config.yaml
num_hidden_layers: 17
hidden_size: 192
n_experts: 24
experts_per_token: 1
d_expert: 224
d_shared_expert: 0
hidden_act: "swiglu"
moe_layers: [0, 1, 2, 3, 4, 5, 6, 7, 8, 9, 10, 11, 12, 13, 14, 15, 16]
router_score: "sigmoid"
normalize_top_k: false
routed_scale: 1.0
balance_loss: 0.000615
balance_bias: true
scale_expert_input: true
init_std_router: 0.0144
lr_router: 0.00037
num_attention_heads: 3
num_key_value_heads: 1
head_dim: 64
vocab_size: 8192
norm: "rmsnorm"
norm_place: "pre"
norm_eps: 1e-05
positions: "rope"
rope_theta: 2580.0
rope_fraction: 1.0
qk_norm: false
attn_scale: 0.125
tie_word_embeddings: false
parallel_block: false
init: "normal"
init_std_qkv: 0.0361
init_std_o: 0.0
init_std_up: 0.0361
init_std_down: 0.0
optimizer: "muon"
learning_rate: 0.00713
lr_mult_down: 2.0
beta1: 0.95
lr_head: 0.00791
max_grad_norm: 2.0
warmup_steps: 200
schedule: "wsd"
decay_fraction: 0.899
decay_shape: "sqrt"
final_lr_fraction: 0.1
batch_tokens: 65536
max_seq_len: 256
doc_mask: false
train_tokens: 339100000
max_steps: 5175
dataset: "wikipedia_en"
Below are experts of layer 14 (counted from 0) of a mixture-of-experts language model. Rows are named router (the router's row for the expert), gate (a neuron's input weights, with its number), up (a neuron's input weights, with its number) and show model dimensions 0-191. Each number is 50 + 12 x the weight over its row's rms, rounded and kept within 0 to 99.
Before each expert's rows: "gets" lists some tokens that make up at least twice as much of what it gets as of all text. This comes from a sample of Wikipedia text that the model never trained on. Tokens count by the router's weight.

# expert 11
gets: ".", ".\n\n", ",", "==\n", " was", ")."
router:81 60 52 44 33 50 36 38 47 45 49 34 56 35 45 17 45 58 50 69 34 24 66 64 67 41 42 65 54 49 47 43 54 77 38 75 35 40 52 53 62 43 38 70 37 64 54 57 66 62 32 34 37 39 55 38 49 44 67 44 72 35 27 31 43 41 55 39 47 30 62 28 58 56 62 56 30 49 58 48 44 39 59 62 35 42 40 52 43 61 46 40 35 51 46 53 54 50 42 40 41 65 36 33 49 54 25 38 61 58 41 52 65 55 74 30 62 66 46 40 58 48 45 42 55 48 42 51 58 48 66 35 54 55 33 47 49 31 47 45 50 59 49 57 37 37 49 57 67 35 30 72 54 68 32 47 42 44 49 37 45 37 41 64 39 30 57 50 53 73 63 43 60 36 42 50 46 65 55 46 49 42 67 56 63 53 47 42 28 34 49 52
gate0:70 57 43 54 73 33 44 33 44 48 23 55 57 34 45 44 47 53 34 36 59 67 35 32 46 30 40 45 71 41 59 35 41 42 57 49 65 58 48 34 50 43 66 56 56 59 45 61 34 53 44 49 52 39 36 37 51 49 36 59 59 59 64 37 67 62 49 48 79 52 44 31 66 55 42 34 52 48 52 73 56 23 49 58 61 61 42 41 38 51 61 53 48 44 23 64 39 32 56 39 35 55 35 30 52 39 52 31 60 52 65 27 59 56 40 68 43 40 63 61 44 81 51 54 28 54 44 59 46 29 36 35 44 57 35 53 40 50 45 49 61 59 37 24 78 66 49 50 55 47 37 45 54 63 55 48 49 38 54 58 40 52 59 64 67 54 49 34 69 54 54 47 31 57 31 35 61 49 67 58 38 41 30 46 50 53 47 67 70 44 40 62
up0:28 54 64 24 49 39 61 43 43 37 48 54 52 55 52 51 58 27 35 51 50 27 62 45 76 76 59 64 55 49 40 52 43 40 58 62 65 69 62 58 51 72 45 37 22 57 40 52 46 40 42 47 63 72 43 49 48 62 69 49 42 43 58 32 61 34 53 57 43 55 45 34 25 63 59 57 41 47 59 42 52 66 51 34 54 73 68 52 58 57 43 44 31 58 55 43 52 34 51 62 60 43 50 54 46 32 65 49 77 55 64 67 50 63 44 61 43 33 43 37 78 79 58 51 50 26 57 68 48 44 80 49 43 49 57 48 56 45 35 47 34 59 40 63 38 48 54 61 30 33 54 48 31 62 52 56 73 65 76 40 49 31 55 43 43 69 56 45 52 48 48 43 51 62 39 53 54 67 46 52 26 41 52 45 56 54 58 35 51 41 65 52

# expert 1
gets: " in", " on", " In", "In", " September", " January"
router:60 50 51 57 38 44 27 64 35 52 60 50 48 40 51 27 48 67 67 68 36 36 54 50 51 77 33 71 50 39 42 64 46 36 43 36 39 53 41 60 59 64 47 49 54 62 38 52 37 67 26 74 43 57 40 42 37 57 52 38 67 40 45 55 38 42 62 60 53 42 61 46 38 52 51 55 36 55 57 52 24 44 40 56 39 35 63 55 60 62 35 54 40 62 61 62 31 71 55 49 52 48 35 42 61 62 31 54 18 69 48 47 60 44 63 43 45 73 69 42 59 34 49 41 43 57 49 57 59 34 41 43 56 47 58 43 49 32 40 43 58 45 58 31 34 52 54 36 46 37 26 53 36 32 46 59 43 62 62 26 39 25 59 60 42 57 50 54 42 62 68 44 41 59 53 42 43 49 60 56 36 72 62 55 41 37 50 29 32 55 87 65
gate4:62 45 48 33 51 43 52 51 38 48 35 63 52 43 51 51 50 44 64 68 55 25 50 42 70 65 41 40 66 39 49 19 57 55 49 55 55 63 44 72 24 54 35 27 73 50 33 55 40 57 46 42 43 36 44 47 48 57 60 56 51 54 44 54 44 60 33 62 59 53 74 32 47 51 50 56 52 66 56 56 32 42 53 55 37 49 42 35 62 55 41 69 46 54 61 72 54 43 33 59 54 57 50 34 19 74 47 26 29 50 62 60 62 43 71 49 26 35 40 44 50 47 57 38 61 34 31 65 46 64 39 49 30 54 67 46 53 35 65 31 66 45 29 63 35 58 55 48 47 41 71 63 50 42 60 30 34 37 52 57 42 64 39 65 52 55 15 49 52 47 58 62 38 40 48 51 49 55 44 35 43 34 44 56 61 30 59 39 37 65 48 51
up4:44 65 49 25 63 43 23 40 32 28 74 39 52 32 41 70 50 47 57 68 46 43 43 53 42 31 39 39 64 46 59 53 54 42 54 55 52 61 52 80 28 56 54 41 71 73 44 62 57 50 38 33 72 34 55 41 53 41 30 56 45 42 51 52 52 21 52 47 42 39 54 54 55 61 41 35 48 50 64 46 47 45 45 43 45 63 60 49 21 63 55 54 61 41 29 60 43 40 30 57 46 54 67 21 33 60 56 46 49 53 54 57 53 53 35 24 52 57 53 61 61 56 58 35 56 39 40 58 50 55 48 39 27 36 55 36 62 26 44 29 64 40 51 45 53 49 53 57 34 56 64 53 38 53 57 45 34 51 68 47 52 52 46 89 57 46 45 50 46 49 38 44 60 47 45 43 37 93 51 41 49 35 65 54 37 41 49 52 39 46 53 46

# expert 14
gets: " |", "|", ":", ";", "-", " de"
router:64 57 47 47 56 36 45 63 50 58 45 33 52 54 56 35 39 50 58 47 44 39 45 52 82 50 46 44 14 24 46 41 42 78 55 70 44 45 36 47 35 56 55 74 48 70 38 46 56 45 38 44 54 58 42 49 45 48 59 39 44 48 36 36 38 29 41 39 49 32 35 46 55 48 73 60 48 54 29 47 31 54 63 72 44 56 34 54 57 70 61 46 51 48 52 52 48 49 25 35 44 60 57 46 58 57 32 37 39 47 32 76 46 53 75 39 58 44 65 44 67 38 44 55 44 36 42 50 38 47 37 61 46 65 45 48 33 48 58 41 33 43 66 58 50 37 29 77 55 45 35 62 61 45 35 37 30 46 52 18 47 32 41 73 64 41 61 45 51 58 55 32 51 56 47 50 44 50 43 43 46 46 43 52 61 32 63 46 20 37 66 60
gate1:54 55 47 29 54 46 49 55 52 62 61 43 43 21 21 56 54 52 61 60 43 56 52 46 49 53 34 44 32 24 32 40 59 64 70 58 34 25 48 44 50 52 54 72 49 46 49 39 41 51 57 54 55 50 43 51 54 45 74 53 50 42 57 44 51 37 40 62 70 69 52 44 46 36 51 63 56 50 29 55 52 61 53 46 44 43 40 59 55 50 41 48 54 44 23 62 68 68 28 34 43 48 56 57 53 49 55 42 31 56 36 38 64 35 72 47 39 45 36 36 54 44 41 38 40 44 58 53 70 56 45 50 28 45 42 58 23 51 44 55 46 48 69 55 45 35 57 59 76 18 29 55 88 46 35 68 41 45 62 43 51 48 59 34 47 60 66 50 52 65 55 60 54 30 76 38 62 40 40 64 69 65 23 53 49 55 55 68 44 54 44 40
up1:51 56 61 48 50 43 31 60 53 65 72 47 34 40 45 64 53 50 53 71 31 52 52 64 50 57 51 52 35 48 45 52 27 28 53 33 58 40 41 32 52 54 56 69 68 59 63 45 43 56 52 44 69 49 55 49 66 50 62 52 69 41 76 41 45 62 62 65 73 68 39 66 32 60 49 52 33 50 45 55 49 63 51 43 48 52 55 51 27 67 24 63 53 50 63 53 35 44 34 47 60 66 49 69 44 60 53 40 49 50 51 43 51 42 54 44 32 73 48 36 34 50 49 42 47 31 58 43 71 63 37 60 29 41 50 62 65 49 32 61 56 42 83 52 17 45 50 59 43 45 40 67 67 54 18 62 27 49 44 63 51 45 64 57 63 65 40 58 52 39 61 43 71 64 51 34 52 51 53 44 63 57 18 40 65 51 47 45 57 59 45 51

# expert 4
gets: "1", "2", "9", "0", "8", "7"
router:44 68 39 42 60 53 49 43 42 73 69 44 54 40 47 38 62 56 50 51 53 31 49 64 68 61 39 59 44 41 43 51 45 62 61 65 54 48 33 49 52 42 52 70 71 87 59 39 52 69 46 41 32 35 59 38 42 36 59 38 45 69 22 41 22 30 41 63 45 59 47 43 58 55 63 47 48 44 65 38 36 61 72 66 42 52 60 50 60 39 65 44 21 63 53 56 45 70 44 47 66 41 37 66 63 49 37 65 41 22 36 51 59 73 52 51 44 51 45 31 41 33 51 39 38 56 44 60 31 42 68 43 65 39 55 60 55 31 33 41 41 52 46 54 44 63 36 46 41 28 43 58 50 43 37 51 53 52 50 44 46 54 42 54 22 45 48 41 65 52 36 18 33 52 43 28 46 55 52 50 68 47 50 52 57 44 50 34 65 47 48 32
gate2:39 27 67 50 56 71 53 47 61 52 42 61 34 54 65 55 58 48 49 50 44 32 53 49 49 44 47 69 47 58 40 44 45 35 81 61 25 35 48 39 49 75 41 36 51 43 50 45 35 48 39 32 41 69 51 33 42 57 45 52 51 44 41 65 58 26 58 38 50 56 54 35 41 38 46 59 50 40 54 61 75 58 43 31 72 65 56 35 58 40 40 62 57 53 65 55 71 53 39 52 49 25 80 51 36 43 59 57 38 37 43 49 52 70 63 60 47 62 49 62 49 47 56 24 43 59 61 42 75 46 34 59 67 46 49 45 60 78 57 69 56 35 53 58 45 45 67 58 48 50 50 25 35 65 51 44 65 75 26 37 58 47 52 46 51 49 48 47 44 61 42 27 62 25 35 49 52 36 73 49 44 60 48 42 33 60 47 51 57 70 64 48
up2:55 37 62 38 79 62 56 39 45 39 48 51 45 65 47 31 51 58 46 33 42 50 54 40 71 56 64 43 44 44 34 66 26 67 45 39 51 53 36 56 53 50 46 29 70 52 62 48 29 29 49 40 49 44 70 32 61 77 72 50 55 53 51 47 38 63 52 52 59 59 55 24 28 43 54 60 52 51 64 60 77 47 53 47 50 46 47 54 41 49 55 51 50 29 55 62 36 60 48 46 81 43 37 52 39 40 70 27 38 32 59 51 59 35 45 49 58 44 48 70 34 65 28 49 23 60 36 57 56 38 53 60 48 38 38 46 41 66 38 78 53 43 44 58 26 60 67 49 47 59 68 53 55 62 52 41 41 55 33 45 47 40 62 48 54 21 47 54 58 65 46 50 59 34 49 45 48 41 21 56 58 39 53 44 37 27 45 52 46 46 46 68

# expert 8
gets: " the", " a", " The", "'s", "The", " his"
router:59 71 36 36 57 44 41 41 49 38 47 55 48 34 45 32 23 56 47 60 33 55 53 51 77 41 46 50 54 25 51 36 41 73 36 70 52 45 61 43 56 39 49 43 36 42 37 46 60 69 22 53 55 39 53 34 49 60 61 42 44 24 56 54 52 41 54 32 32 42 71 34 53 58 63 61 33 57 53 67 32 34 69 57 32 38 39 34 56 78 54 50 45 47 25 38 50 49 57 34 71 49 24 56 61 53 54 69 67 61 62 71 68 53 72 48 63 68 58 34 45 53 58 59 55 51 21 44 54 57 34 57 54 61 49 41 43 46 57 50 44 62 47 61 36 45 43 57 63 37 36 49 64 46 39 45 43 55 30 29 34 34 44 58 38 46 53 28 55 53 61 41 49 60 49 34 59 48 50 43 39 43 50 66 75 47 58 46 45 55 61 53
gate3:47 56 43 61 53 50 38 32 53 47 21 67 42 34 51 32 44 59 40 42 45 48 55 55 58 65 29 51 42 37 26 60 45 46 33 66 54 59 51 30 65 52 61 50 55 49 27 47 63 37 61 74 66 48 64 63 58 61 32 31 38 38 61 44 41 43 56 57 49 55 45 47 57 28 60 82 40 40 66 75 24 51 48 37 37 60 34 40 41 43 40 32 51 37 37 42 72 48 58 38 56 45 31 28 69 47 40 57 59 47 66 47 65 49 70 55 46 43 48 39 47 44 57 35 39 63 42 49 56 26 26 38 40 42 34 42 38 46 31 65 31 49 35 45 58 56 49 61 58 45 23 61 63 41 53 37 28 72 54 30 48 44 40 51 53 43 58 41 41 48 57 34 57 44 48 39 67 50 48 45 59 64 40 42 36 43 39 44 69 57 59 50
up3:54 54 38 54 52 58 41 32 76 41 37 72 40 53 60 49 43 66 57 24 30 53 34 64 56 59 35 55 38 49 41 51 51 52 44 60 58 69 61 38 61 39 49 46 46 54 25 44 55 37 38 84 83 42 63 55 63 47 18 26 43 36 70 54 51 76 52 68 63 79 60 50 54 54 53 63 36 52 58 67 36 50 53 42 50 48 36 50 35 37 45 52 56 33 47 65 73 48 73 46 55 51 35 36 50 32 39 58 60 51 50 52 42 36 77 69 49 51 48 42 53 46 46 59 61 49 21 50 51 49 38 58 60 61 43 61 47 76 41 51 38 56 44 39 62 46 54 64 50 47 60 70 57 55 64 54 30 43 43 45 65 49 51 56 40 49 50 30 39 50 52 45 46 60 41 54 53 65 51 59 54 60 59 35 74 49 26 57 51 53 43 32

# expert 0
gets: " (", " ", " \"", "–", " =\n\n", "/"
router:56 59 36 22 43 48 46 50 47 42 77 42 42 26 43 35 54 69 58 62 37 45 34 51 66 65 56 61 56 32 50 47 45 70 30 65 54 38 37 49 41 41 46 58 70 86 54 42 39 50 57 43 41 47 47 28 50 41 70 45 65 46 42 53 57 33 56 47 39 51 68 58 51 49 34 61 40 56 62 50 35 45 53 59 37 42 53 58 56 65 61 31 30 43 62 74 62 47 46 32 38 34 50 56 48 58 38 51 48 48 55 43 51 31 60 37 43 57 81 54 76 60 32 65 36 38 36 50 52 35 44 35 43 59 43 59 28 44 50 55 36 56 52 34 31 38 57 53 64 37 46 61 67 51 27 45 18 38 36 38 42 40 56 60 54 36 38 54 55 51 71 41 58 35 49 22 56 44 48 47 58 61 46 64 56 38 41 51 27 58 55 48
gate2:38 61 62 20 47 45 47 36 50 42 43 60 75 85 63 62 50 67 54 73 30 42 29 63 54 42 40 70 69 29 63 40 51 64 48 54 56 69 45 36 45 56 37 48 58 50 60 28 51 48 54 48 42 63 39 47 32 75 67 25 43 52 54 44 55 57 44 47 49 70 78 46 46 37 60 44 44 61 42 41 55 49 49 54 37 57 62 54 31 53 48 55 40 53 35 45 52 60 52 42 47 40 60 57 59 59 54 45 39 41 38 39 52 58 55 52 54 69 40 47 66 50 60 55 22 42 54 68 67 51 61 47 53 48 50 52 38 16 51 44 54 46 26 51 45 30 65 44 41 40 70 42 62 42 74 47 54 82 50 59 59 56 66 52 47 39 39 34 37 39 68 54 54 65 27 41 41 51 43 49 64 31 57 43 57 52 29 48 46 49 69 38
up2:49 50 63 59 47 56 50 33 57 33 59 41 61 51 42 70 62 35 45 35 53 57 50 13 56 63 51 32 60 38 42 56 47 42 42 50 48 66 44 50 62 51 35 50 47 67 33 60 45 51 62 36 49 56 49 33 56 47 49 47 44 74 56 53 39 51 58 55 39 51 75 42 40 53 79 54 44 62 72 53 54 55 67 42 55 54 46 61 25 55 75 65 68 31 42 56 60 60 48 59 38 55 12 38 62 49 41 36 55 40 35 62 47 54 64 54 82 46 69 67 58 57 53 69 67 46 58 66 39 56 69 65 49 36 45 35 37 41 35 50 52 53 49 38 49 58 47 85 38 51 63 49 56 57 42 52 62 58 65 37 59 49 50 40 44 51 73 57 52 38 43 73 50 70 51 56 60 59 50 41 16 47 43 39 52 56 55 53 46 38 57 26

# expert 17
gets: " and", " of", " by", ",", " with", " for"
router:50 51 54 34 44 46 38 58 45 49 52 38 60 19 63 25 38 62 50 68 44 49 61 33 70 49 43 66 56 41 50 40 44 66 35 74 48 40 41 60 50 58 55 64 44 48 38 45 55 60 27 51 58 43 32 48 58 48 44 49 50 33 30 52 44 44 49 53 48 38 65 24 39 53 36 54 23 48 39 62 45 45 57 61 45 54 40 50 36 61 42 30 47 48 55 63 68 66 32 46 41 34 54 54 53 46 35 47 38 53 45 66 65 62 68 27 59 47 51 39 58 54 44 42 49 55 48 45 60 31 38 40 41 36 36 38 40 38 53 48 32 38 53 63 37 34 30 45 77 36 33 61 59 37 54 42 30 79 44 34 43 39 37 73 32 57 69 39 45 39 46 33 56 48 39 27 62 53 70 55 50 32 32 71 58 41 37 48 33 62 62 66
gate1:66 60 34 42 59 30 34 58 40 52 58 45 41 52 45 63 45 51 57 41 38 51 57 25 51 51 24 75 41 42 38 85 27 50 39 61 49 50 45 59 63 46 65 42 56 48 62 46 35 72 59 66 36 60 59 42 67 21 47 63 63 47 57 51 53 40 53 29 46 64 65 58 73 51 34 37 48 52 45 29 38 42 49 50 51 48 41 61 51 51 44 36 54 44 65 51 62 58 55 42 44 63 43 30 67 46 54 56 45 55 44 47 38 52 74 50 51 30 55 45 23 33 62 73 69 43 65 67 62 58 68 56 56 40 39 18 31 57 60 46 49 65 58 33 28 62 74 50 44 55 30 44 37 48 62 50 32 45 51 47 49 52 54 23 39 52 51 50 43 65 54 41 39 64 52 54 70 52 53 64 56 54 46 70 54 66 56 63 54 49 57 35
up1:39 55 30 60 62 51 75 56 34 31 42 66 52 32 47 39 56 49 44 65 47 45 60 54 48 56 51 46 46 58 63 63 38 43 35 27 57 55 53 43 57 60 18 42 68 69 51 44 36 30 53 62 58 51 60 62 70 52 29 51 64 54 61 43 44 71 39 51 55 47 50 55 28 69 55 54 50 63 51 55 69 68 34 51 62 38 60 55 70 59 56 55 61 48 78 34 46 40 51 27 67 52 55 25 58 25 65 59 35 50 65 53 55 58 42 51 47 34 58 67 57 53 53 49 35 60 53 52 51 43 53 25 45 55 60 48 47 33 54 56 40 53 59 53 46 46 51 53 58 52 17 67 37 38 57 36 53 39 57 47 58 42 62 37 69 40 51 48 73 64 43 48 56 69 44 32 48 11 44 33 28 30 52 47 43 33 50 54 34 61 41 55

# expert 15
gets: " to", "s", "ers", " they", " had", "es"
router:63 28 34 44 67 57 62 33 71 49 62 55 36 58 50 45 51 68 50 58 52 28 60 41 38 45 52 79 41 41 52 40 25 60 41 72 36 41 41 41 69 37 61 73 63 55 57 39 49 49 48 56 44 50 59 54 49 68 50 57 39 25 51 45 45 31 32 54 50 41 51 34 42 44 56 37 38 54 38 40 25 46 51 68 61 29 55 60 62 53 46 59 58 61 50 41 39 58 30 44 37 28 43 65 77 41 38 54 30 61 53 54 57 58 74 27 56 54 50 42 44 58 28 48 59 48 49 43 71 42 48 53 48 53 33 51 29 48 46 48 57 58 42 71 33 57 45 42 52 37 60 81 61 47 23 53 51 49 20 44 49 53 37 66 50 58 58 60 50 62 58 52 45 34 56 31 48 60 65 53 37 62 40 56 63 29 61 42 36 49 43 67
gate2:73 45 44 46 72 54 63 38 75 47 53 41 36 48 52 44 53 66 30 67 31 28 43 33 50 57 54 58 40 64 39 30 55 57 29 60 49 68 51 48 31 24 67 54 32 37 64 35 61 51 32 62 43 45 59 54 59 57 55 67 51 52 57 65 64 30 45 39 31 47 45 38 49 41 67 64 35 53 31 45 17 26 63 59 33 41 46 46 46 29 51 43 74 51 55 41 48 31 64 67 63 28 54 52 50 41 41 50 44 51 38 69 48 36 72 50 39 56 69 60 49 50 42 51 62 43 61 35 73 54 52 60 38 32 52 60 43 56 63 70 51 59 47 47 44 56 26 54 60 52 64 43 77 41 42 53 56 46 50 52 65 62 66 54 38 40 43 76 56 40 42 32 48 48 34 49 60 53 59 46 54 42 51 69 41 58 47 56 37 48 48 56
up2:39 28 54 70 47 30 58 59 36 46 74 54 52 27 56 36 55 62 59 51 26 64 43 42 58 57 44 41 62 55 52 49 55 63 61 56 49 52 35 41 70 46 58 45 65 56 48 61 47 32 49 42 74 32 38 43 55 47 43 48 43 60 62 27 49 10 71 57 63 53 43 63 42 62 29 38 61 59 57 61 48 42 44 37 38 52 67 35 50 39 32 43 48 81 36 56 66 68 34 54 70 60 57 43 54 44 54 48 46 46 62 50 45 56 60 46 64 42 32 58 47 49 37 54 51 73 39 53 53 58 51 67 25 62 47 36 59 59 55 53 51 36 55 56 45 57 52 56 68 71 36 38 58 51 45 34 65 51 46 63 54 65 37 34 57 33 38 45 21 44 37 36 39 45 66 66 47 63 51 41 40 37 48 60 44 33 36 46 82 44 70 56

# expert 2
gets: "-", " |", " ", "|", "–", "."
router:70 57 48 34 55 44 31 59 37 41 60 40 59 35 36 40 38 75 32 55 49 55 41 44 59 43 70 63 32 28 32 35 34 72 45 75 46 42 37 43 41 65 45 67 49 93 36 32 58 65 29 52 51 32 57 58 52 59 61 40 60 44 22 44 55 28 42 53 58 19 55 57 35 56 53 52 48 50 36 38 22 59 70 58 54 60 64 43 56 67 65 27 40 54 56 61 52 52 43 51 43 45 46 48 56 45 27 45 58 53 37 64 61 46 69 47 62 61 48 44 58 42 58 46 73 56 23 52 63 39 66 45 52 46 59 49 41 36 40 40 62 62 52 55 41 54 50 50 45 53 37 58 39 41 60 36 40 48 33 37 39 31 41 61 68 37 41 51 65 49 55 33 55 55 43 45 53 39 64 51 43 72 50 50 51 38 64 49 47 58 45 52
gate2:55 43 43 42 33 60 47 67 66 38 31 55 50 49 47 50 33 52 58 45 35 50 63 24 50 37 65 44 55 44 45 71 58 48 49 68 53 56 69 30 65 39 49 63 51 62 40 27 52 45 70 64 38 70 38 39 44 37 50 46 41 48 49 59 56 34 54 68 56 58 47 56 51 56 45 49 54 64 48 48 53 45 31 71 60 57 48 51 50 61 64 47 69 70 63 50 50 26 72 40 65 59 44 52 37 50 65 48 35 52 57 69 46 59 45 53 41 49 61 34 54 73 57 38 59 49 68 49 43 22 43 59 56 67 38 50 68 62 44 71 29 48 46 39 59 42 55 59 44 53 69 40 25 80 66 49 55 55 61 42 47 50 29 38 37 47 63 43 51 46 79 52 73 62 66 42 40 51 19 71 43 36 58 36 48 59 37 38 61 46 71 36
up2:66 54 45 63 35 32 68 63 38 32 54 43 37 51 36 38 47 40 18 28 43 66 65 67 40 48 68 67 62 37 40 52 66 44 44 71 67 55 46 57 56 47 67 42 69 40 33 53 68 62 73 46 26 51 54 68 46 54 49 67 53 34 55 48 35 34 72 44 44 36 60 57 63 63 59 64 54 37 53 56 39 61 54 55 41 42 60 64 48 46 47 52 27 45 46 40 37 35 53 51 61 39 46 68 42 47 53 47 49 52 24 57 39 67 56 27 35 37 58 48 54 38 38 61 53 39 49 49 87 66 43 51 68 25 37 56 47 55 52 63 33 70 50 32 44 57 57 39 33 52 73 51 30 47 58 61 40 40 30 50 34 52 48 52 42 57 50 72 35 64 55 48 54 33 58 51 47 54 46 49 71 44 41 45 66 51 57 46 40 47 36 48

# expert 22
gets: "1", "2", "0", "3", "4", "5"
router:53 47 64 31 64 30 51 49 53 52 26 58 69 31 45 36 40 54 62 35 40 36 44 44 54 51 66 69 51 51 49 45 26 52 37 64 45 41 53 53 49 71 70 61 46 86 28 48 59 52 43 52 56 56 63 32 51 56 43 75 23 34 25 56 57 37 56 50 46 56 70 54 33 47 28 56 44 30 44 42 26 48 54 59 53 46 25 62 62 79 50 27 44 49 40 43 44 57 53 45 52 60 49 53 80 36 23 44 48 48 57 61 59 50 45 26 53 69 52 41 52 56 47 51 42 57 40 49 53 49 44 51 52 62 79 55 50 38 48 63 48 72 44 52 52 54 44 61 38 31 28 45 76 51 38 46 34 50 55 43 52 59 51 65 48 42 51 35 40 45 57 31 43 42 56 46 49 49 43 44 60 63 36 75 46 41 39 35 35 50 60 40
gate1:55 49 43 36 57 51 52 59 36 63 62 40 46 34 53 32 47 28 51 43 49 56 44 45 44 58 44 57 59 45 45 62 63 53 44 46 41 56 54 42 32 57 46 67 63 62 26 45 79 36 53 37 22 72 59 56 72 58 45 54 31 80 56 47 32 52 59 46 52 61 51 55 44 42 61 55 47 38 24 61 56 53 63 59 44 40 45 32 59 56 63 59 32 54 59 62 44 48 52 60 59 67 52 41 42 49 45 19 51 43 60 60 68 30 40 32 52 57 52 31 46 48 70 43 54 51 79 57 32 42 46 60 30 66 51 61 32 58 15 50 46 74 76 72 57 73 60 51 35 37 30 44 47 59 55 64 60 51 54 42 34 48 66 58 67 48 47 50 34 57 48 27 45 38 62 56 50 32 46 68 60 38 49 55 65 52 45 52 33 52 44 47
up1:49 55 59 49 45 42 64 79 64 54 35 52 35 37 59 55 54 36 52 50 55 59 49 50 50 42 69 65 60 31 52 81 66 51 34 80 48 45 37 31 35 61 36 74 57 43 45 57 64 46 41 56 34 39 59 73 75 62 54 57 45 51 49 40 32 67 38 45 57 43 38 54 54 32 74 65 57 54 62 41 44 64 58 66 64 36 42 62 40 42 49 51 57 77 51 52 63 46 37 59 57 82 47 54 49 41 46 31 52 43 39 54 53 46 50 51 35 47 76 35 50 63 54 43 72 47 45 47 49 46 56 64 36 52 67 57 67 56 46 35 61 55 64 56 59 49 44 47 49 42 65 33 42 66 37 52 43 49 36 64 42 54 43 58 70 72 48 25 37 60 35 57 46 44 64 55 43 52 41 20 57 32 58 45 70 37 54 74 44 53 45 39

# expert 20
gets: " |\n", "\n", "\n\n", "==", ")\n", " |\n\n"
router:55 49 52 32 46 39 46 55 57 36 54 42 52 31 34 37 63 60 46 59 38 46 59 49 57 59 62 66 41 45 51 26 29 54 26 54 50 52 32 53 60 55 41 76 58 77 41 46 42 67 30 25 33 63 54 43 43 38 48 49 50 40 43 47 53 45 45 62 44 55 78 55 46 59 59 63 45 59 48 49 23 47 61 66 62 52 43 61 46 75 48 38 48 47 38 34 44 65 57 52 12 61 40 38 75 55 42 56 60 53 57 61 56 37 69 41 54 43 58 53 60 69 32 43 34 45 42 56 70 39 42 48 58 56 52 50 29 61 57 44 55 64 42 46 60 48 52 69 33 54 56 56 62 64 42 38 28 27 28 30 42 47 43 77 43 48 37 33 41 60 56 43 38 57 41 22 45 49 68 41 41 66 44 58 52 32 57 44 39 52 73 56
gate2:50 50 46 43 30 62 45 53 53 64 46 72 49 31 54 40 62 49 51 37 48 48 48 47 59 77 32 67 47 48 41 47 47 55 37 53 47 46 72 46 43 57 59 39 76 56 45 47 40 40 62 32 25 43 44 35 61 51 43 52 45 33 45 49 43 56 62 39 46 53 48 44 21 76 64 32 49 58 49 47 25 40 39 64 38 53 27 26 33 60 53 44 48 60 43 40 33 46 41 64 18 71 51 48 57 56 51 45 33 61 56 63 47 51 63 66 49 53 80 53 54 63 44 27 34 36 52 43 73 50 53 51 43 52 45 44 48 39 62 47 59 47 59 65 53 92 23 44 41 20 50 59 49 58 40 42 49 43 52 57 50 41 54 60 53 42 23 53 46 44 53 63 52 30 53 45 51 35 42 50 34 32 23 38 61 48 39 50 65 49 61 45
up2:50 49 36 56 60 42 52 60 52 23 48 43 62 38 69 55 43 66 46 35 31 73 67 39 68 20 70 54 55 60 58 37 62 45 45 54 55 60 56 49 58 44 33 42 36 65 61 48 55 48 16 59 50 58 52 59 58 63 43 54 46 40 42 58 57 48 45 62 36 42 45 63 67 43 38 49 42 51 57 46 51 46 45 54 59 43 75 74 64 30 60 55 58 43 44 44 55 71 59 25 45 24 28 51 50 49 33 40 53 61 50 53 61 38 56 23 36 69 21 48 60 31 68 61 40 53 51 57 38 63 51 47 45 31 49 42 40 49 39 50 36 47 50 46 48 35 56 53 88 59 44 60 43 56 51 34 51 45 30 32 40 62 43 67 51 43 41 60 41 49 29 36 64 57 52 70 72 50 59 57 52 73 36 57 59 61 39 39 36 47 51 38